Experts of a small language model.
Size: 18 layers, vocabulary 8192.
Below are experts of layer 6 (counted from 0) of a mixture-of-experts language model. Rows are named router (the router's row for the expert), gate (a neuron's input weights, with its number), up (a neuron's input weights, with its number) and show model dimensions 0-127. Each number is 500 + 40 x the weight over its row's rms, rounded and kept within 0 to 999. Numbers have three digits each.
Before each expert's rows: a language model's description of what the expert responds to. This comes from a sample of Wikipedia text that the model never trained on.

# expert 44
Pipe characters separating cells in sports statistics and results tables, plus semicolons separating scores in lists.
router:493463506510478464522469509534563490484475497437477456449484559580436503484489470535450454487502532436449421484466502546463422504421545514450523505520481482500455473531540549507503560396535520491508474508446533562523484528519449521461441519513531566488636474449521493496522513473539519500531500501551544520514526601525483508520443425461447553564543503478532478521457517482488578517515
gate0:441507529527461527559569474484541466502485463475493563514535511467491464501508510454454456502502527540550482469583415432559524563454469469520491529393507445478522507481500483540433492479584514548472475533513519518461513507499563437527534560491510551477556553513542484442559519476483512526480494576508557560520544502488432538470477493484569503507594461516476460427519474541566480502573
up0:498562533514416592491513499520557530552508509503571520462464502508483459458465488492461532534522586529548494492589483451613568522482461425515516497399475457507453523470463416465458495476525525468493521509482471501459525557462471558490538514495513487418518468500450467515549538516440504485516464553504497560519450500425456519498526531483570457500532497503574520460507478549554512440470
gate1:525505422512586474550439529445462497473407497524491540474479545506479494555458459427478494522537458530458497502488515465528461499465525504463467429496518439470443460534549560522496521453502513515528473446486432528524469487492537503402458493542463506561479484506475421442486543558485513524495455447438512486514500604435529498527449488476528459582614520522491475440507505467462466494467
up1:459533552534520478409503436436482499587467515451481450434499507442496543544571499509485525448542519479460468452489498496485537518518486507472527572495472521512508509492531507479505538444503478482453530550473507497461568503491523489506483439505488448605393506529493514536458443440469541495501535503478564487493471456525474481511483509514470438476413508466520495555550505567438636491421
gate2:459488442476489563527444431506481500562510471565456498463520538468591452499432512512494494498532502579487466515481520475490518500490488519487493457384483469441552496499526467480470516537554500488510413499499555490434457500532527519507488407507553486522554527393559538553475513464539513558496491562430468489550529479455508469499573535480425454545534517523498462506564424522466537463493
up2:516460493502474480582500587482499544455536514439561525446479459496445525479564482440466487495465504483455553549512457512476513399487489489513528573577542514532406514504476532502545528491451492490551538480479457537551473478511490503511504510499463568515452487588442469502519445561538529518529483510505535512474466592550563574522378555495517531531494490506519512487433577475504506531498
gate3:522563477492549410478506497441405508478487527506484542435501541569447423553554526458512511561504453432532535538494508513492430439528497498490509519471509519489446531534472548527480429455405522519500451554489511512532441479514519547495463501485544524543466544522446467510512552548507529440462519451421482581476573558482543497493508531511487574548442501514481525500521430462510422508510
up3:570487532507538503471525485471519511555500487439529540531484492514522507472527470404535521441524537560455553493497521503508480471476521511483458522500515477458546473475520407502469550519496507493536513521513436515549541465487446546426499459537391566565499496565531525512491480574521545451399542438493487568530562558462402491558554548465477505526476527506556508460503519448454552442495
gate4:448455547486552458533477477517552505456579507493522518550467451516503517395487548420520548486530560527486493500509479504523460522489536529478538445434535488505474564543512484520509516491472494480469534467559474481514405463481533439460490445475542560594545535544474527493379524457558508467566477427489437489491533549520527493559531443526482467459558505516426505470437498512476536510465
up4:473488563472450429515512519521641436488516455545519426481490572496527494438476456504473503543501463445494498470483502476511495490520452544549516554575501397518465547552492518476566466462464525499569497454559521587444562518487543478495481507510520513436494531482532502512531509469529488529516485407556481479533422522454489527467441494454541522474601468506467513490493537463491521467454
gate5:482477530523477526558554548528447497528460524516545470563557500483501487459473499523493479515429512483537461515505483584495489531514575571502517456542480471537483477516540479505473542520411489485462456448516523565474469463527520519434530505487517415439558474530485540455517496570456499482450501474433583487476584382551516530525367500510482567469520495488572512496510467509539508508531
up5:540539494482521459469453419475560525449533553495464514446463540509527480525474517513476551501537472527437533500505490412534542460483492440469527484531522537473520478476454521529513446466572510512568532592530528501494458536460538475561529498495452572619496520472469487549511520489555476480547459495530427528473452636506482474493598462530492463535513543484485467496538516482460574471508
gate6:481426518453495581533529426498482512439461493510507491412492526443451519460453497489516478540535523556545599499530487475482560563458481514583588459490493527430459519486551480576522483490548525512483551469448474545446475484481520440494469468534453496530493561492583468433463484510505517499423525476562520560538432498419515450533520490503469448434529494518505489499517569487517494498469
up6:483489479488443506552496464456483481536464478533499470514468465520525436512542536490429525523498481435477504505542447533506466479528493475503471515526480431515597466477492600479497455481511490498494467542536516518506534490506593609494477469443503503519563436468498559479469492495527502473507527475603461363546565508549518552475536498505556541617490515493525455492540466492489412523495
gate7:523396489445520513521591507525478501456466522502411499505490442509497531539515469512553332467489566503501484508586471483448514505460509501530573497503478502520495514507486585501526513495471508501498480535542473467508495469464462521526485559495473447457534568517553475488466534475554494615444471488471464497468524519536499461520500485465514416556540472594459509494490455459486433494462
up7:566468510505495471475466462466523509499559388527539500433449491434506586551442507521481498472558493517497466413496500520498481482449486502519525496572492400535474546465482429523514540543431518501472565499522521513486483483446574444538581493509465473503478480543498467626483513441474463550569561501483491463513508495488500506457543603535533508440541494513529526531504513547471490521476

# expert 35
Pipe characters between column headers in wiki tables, e.g. Title | Release date; also short words like mid, red, back.
router:532453502503448454576468521536555505497444510474418508514479526526465571535466466487505402534628588480446455460536460540477473546450519501468500434513470568515410554452486508566454482433493542518522495451452516520517500550483444509523425508503556543428507488511541454505514517534475494568477532520525510523488481505539462451452492502445461536495537507470519521547454523495421508515489
gate1:523516421520521543458487466416481520469508479447458504491491491455492514520469530425517523473558542467463478539553516547494430465548469516535502481421471501529506422441438495512379551503488562502448429476463482510432510528482406547468461597463456502467556431554545463445518540488554513461505505473526496451510495505459464531436556530447541511514499489507509517461540555532510472509486
up1:549571466493469444530496538485438555527437495462439524540525520506537448487505552455497508436551498541557452480471523525492491477520443505471496428466477523471494495474445442530588520479570493517531447468482502484434509469607503496496584519415531533469478497539448475430475489523450545516508475547543493495640469470528481487498553477435513546529525530521505503483548534524534511546566
gate2:461454552615547528443525516492466521537570501494471461526478459527471587517498443497502527476541466492487521495458489498501508491496582530487508473408514496469555483483554528413452493489455520470465513535450545491465502469495501511561475489558455488512491474410519454516517611515549470604518499469440476425466446454512502461502504460511483427514601542453534535503485458549479502496475
up2:554448585548523530411502467491501508536511427492464496553532448520526439596516496560485506570596583515503486509499530488481540534507491490447540546459493559485530486453517522426533519562490549477504450533538488454478395507490510476463506515471490534499477486450534513532492584516528437461472423471447507488519513565560444472499504565524483493557520563465564530499478460508552462516490
gate3:512447522419536566530475461489554479533457571534514451472540467501422467444486479489487498441503466567517457480484551547449501545515503518460500519404438393538511510512453511541531538494541497503507484460512475521506547527495554564447479534508546455473494485460423438521540515507503477570493468491499507484532566440403415475473470551528468465487539483545538476471544524526420458524453
up3:500585486513488466498508516512404533437591464440506481485500508556579461480557559507457503513446448483544565509533478439488547442567470442511454531612495521499524408557564539455531537523445556462518477514440534517472508451481539495543425451481529535511561472525536595488512508461555481508495528485501454508518526509503530472501542464456539532543493515543507516486524468497558488476519
gate4:477510511474536527460388586459495471467572514467481551478557495564486460474506492522435529499509512495540494557507484490477408525523505485457524440517488470503528498523481501455411517470492432509501540516505525541495503483581459519417572514525551539557622509477527476521472556424470522543514474479455573472497525488567463492445550485522394525453501509516460469494496516508500535516572
up4:498534485507540514506415490513412515461507538457452568491548475466446457469484469528486490497526567494466537525513472508501474464563486473420531453445496511490578522469477523504479474564460457505512536443410476503490502539521443511417534484496551526480537478477508485573459533532412473535425439552565607492472562538538449502444510491512454554464519517481428509476468492455545533542530
gate5:467409468460532530475507508446542501579536482531485554498508520501488511497349556534481487443502495508555474523504468495445509522514469481498460532518482512408518433518533513508497485499545482479480505502493496543459469569538499468515493531567454532479472431549554486504566434404560462511534494484491440513491444526575464527498517509463550576572522503570549555553461489479540528497439
up5:571578553515458474443492534487401547443509531500478472475518518484486478551532512471423481533504515478430530464522549498529510480508482456516461540492494477507486521498459554499433437488405536509504500425464551498505493536515509492561514455517521476514524489531460528440507547512447496457481536513599521443446471482387495490487435489473493468537549501420441481505457427471516466488617
gate6:534439506461496542552526538533550510390401543529465543553494522483492588566508491534401535481461546514496448499478577537537424502537518517497529427524513542456493508509432526496479509447454519510537516508504565506420445464522513554504459547513504496468495473478487574563478529505509465527569441511486448499486487482491465433519458546484467563450457499423493539504470510439524478489539
up6:536560526501518525459533471430533441522476554513562481466457551593550484493526491423479492561525501534504510491481558523519583463468533488510490455472508489483542511440550480512507509526513424527508425463530517505545445497487491481422520456516519488495451485490486469568534525439468498396512492472489480563563536525479603531542499508561473446485531547585488485486493584533457570498435
gate7:481536479506508504534542482474500518560444450445521492401506431492515468460550514566551475563504544540543507497533455491490544452500496456551543432525528533538593477565558523547547410493464488452557556519410535484531461529448501556527554511520554470535575499461434466504459498519509493540475523561499537538482437518487526582436447529471500499533556517506489501519565490488481552519503
up7:426484502523508486511524510525514543407474494564460544488538495539499539483525473453516486514523476455466578516488533487483506480538460442531514593531513557506452514470407452514519462561490513497550483569562470535559523487466488484509466513554487506509573517476535535507473454611499495464568460463450431527516456513403535466525478434520435529456513465471529497466558471476545392481489
gate8:433506493518514483525469504513584508535536529501490521475497488537499491600471450421469480467513483383449441470583538483497533497454555454512491517505528529511480527556427496561542549558462527523504478498488509472548468549481466518530472535500505543422463471494476518354559497588454484542485512426418518476492511522526496519504547439519544518557482512551502479520492436525520456501479
up8:484481483433537519497471519582548507498432551538487565376511478513549447523494504496565474508526496345470525529533525486511507499502527447479519509498539491531452473503503571531530509514453478514472460489446495490452454591485446511434484527486580548495499503497470446414553472540473497532521440484480540529561515498520532513521544452548489525520531500562457446553499543481464456460432

# expert 19
Number words, ordinal suffixes and common adjectives before nouns, such as two, three, 19th, 68th, New (York), United, early, several.
router:509415488581489471513491474523528554429497496427447497485479541530452516505485413462494475576566541452474412454488453533463444568495516435534537454473495526524438499502526549522481515458516503535528493536515533542519450566543420489527463504533530520510518570489518486417550466525491533449531579479506517530464501495568454459472453493445417553510488503493523497452483505471485498590556
gate0:577455517550488553500467463464493553536487580495468512491534510570470573481461455461537479465488459525477479467516516555558538553527527480424492571471522568522541464464501542466552513487513507478489424567454526466472518460452533570535472465433526453509506553438462546490452551540584525479508568439458430477495529470456537510473458457504467565436566498527489443486505497553524507469502
up0:474513542515561552552481507528520444527520454494510526522452516445452569483471450562475440485544512472516606534527487421471539488535524447465513488548450490513515490501482527515532463471431461562518393544485448558476479469467390605520560487498493501465494486504545532430474508469546541444520457408491519449510470491481496473467514513503514435534552461455486534495521534501559469452500
gate1:504530428565485536496467526487498518526394512460448554532480435533509519466522485533523521584582493508546521499512441516456507500529460590484457478473516530466498534518522542447467541523410468555566479511476569507503473557467473481528564560489546587517555522534485474516562479533466484441493633510467483501466525503490527420520477496439524542532436506468443519507516486449489503511484
up1:516526549458438521548509521568467496459569487466546472517525546499541486529488473491449498457482502447507525551498493549469534528412472494526539425485497454528563488616450478553558546487527531501431470450528451534476489482459530473452596478526486461471480515410484517566479475467567487529483520527542556509544447440456448563451532441561459489531575529509527538495514462511502508543520
gate2:480434514499543490456504502466557497481405549486449475537468520463479529579501471496510532481536506471484486443528528533462475473522462493472582508552527511480521539538586501518522550483572492450509470523494501490447455559446481473509461435504526505503547402418466538523482483479540458482507525567453536466434442512522543509518518466571497492528454481407530533446475507442382505579522
up2:496473557547540508523529499549506479492470503397514484521457539476510558535504415528528538443570522509522480472450490492448478496494449441447532413455506465475503542515499468534504572494519468458496574551399561500561431529429462538554500465536508504449498447465471513515490468503513520474550565534456572523463513492496495498502514452564527498478474507480522620446488417475498504436480
gate3:449522475475469497502497532528613560554495556496477485468498465508437431465530532486418511493489448479445499508587478487353520516509480473540541559420574534551521521532513586477476531465486473494520459533520489469459496490529546491531516436453513558486510496510552472553481496487499527490535570459507499489455498506546552532506428546453533540508560553524462450473528519549466469524566
up3:493492516496444492521482481472502532452483447505463537557428465526479493463551533527472487477485436465516541514433532457411405494457494498523502504507471517500518486438515477454558543437453478536438482504563509477529540512473453472475472468555489393509453452482518501441475580408522459514439447461531493540436470477551489444480496461493454557546470531490469531540497398432530565514484
gate4:525446473492457480505409494459536546518510496492543509504478492540439472547484463383505474502477564450497493559534529481516454473471487523478614470387575507482566557477516542458484532508442486487483515481540510484574474543494537454524506480454528534574504479487468469494497507535447544504487512418451373557485461504507438594440468502536468519487527506504467496498498460464488487492502
up4:529499453556443449536567448497462516512516530479485528494536447521472483558515446438476482448476547543529435499523513576549505530461447473503532520519558418495541483466499571490540485492542525525481495482622572522533455549570492483519435467524485487547483499457464486452519445519547445503427494508473502542476521521488419470531490549475496458522434485546561599508485486458525430447475
gate5:512469505565533496483536463496562570498512550503434494476560526512508468511527487459471501548412440489459467544508461467557573530469449506373519557508588580503551452482548548525478496519553504500494462559489464573528510524521433435460471420494506475516509517503502515500487527466533534443523461461531463499542482529526460457540419524510433484473509510444516537562595501501531523526512
up5:559540433425486471554479548564460537521529526485585447525542520492480528513422450562480476434543495501507478497489538503501520449530483545583424514476485450505508577463412485486512507454502495462505455495473506443572516493522544510552490568497508494452518519497491552457535497549504445476427506442521484462463461454503569561466499410580482524550566498486527532536491488513523475425469
gate6:497442502456426471485445541518531481453468462461494500479452504531529458454437495538543470535510500461462457471498526501537546573447536508479494407488463481533501547469460501513428550388534507485517445520511434524485503543552539453504540507504442450487469517493446520438612552444516516545483530462443528581480518501531460543502525459497414510481461481484475587464494472541508503478583
up6:573393497496487499482506530527523500552493511495510511445507518528525438542457511489537503481525472521474508498441505502515514531483536455460504458483522556519495568524444518485433523429508494489515413551544463529456574521560475431539556562481450480494483603468445500447529535425516433520485556507483473636449502528516435558521536446538452515477468475498503493486525428510495568482512
gate7:494537534517517498535547476528464483481494503397425489410472437536517550504502457510564516459547403500533496502523459483576527508448473504497530508514494590479470419499449492499369514515468538465520465511537490555446444539473459486471423481527437420487495540522502562453482556514556552457470524519491557513492523526501475449492497462437481498520454480491492563530516550437547479486507
up7:476533491519499481456518468511465479476495528480472437515473484504558465545463483462501498473523492498494547565451491500519474388481469479471485540409481420478534461537559541478341515495527455537502518540533506543491491575412528456524538510516523469465470562517553530493493496537395533531524505576449536530496566514551529430515508557518530482481484425510542488572508546531533492493515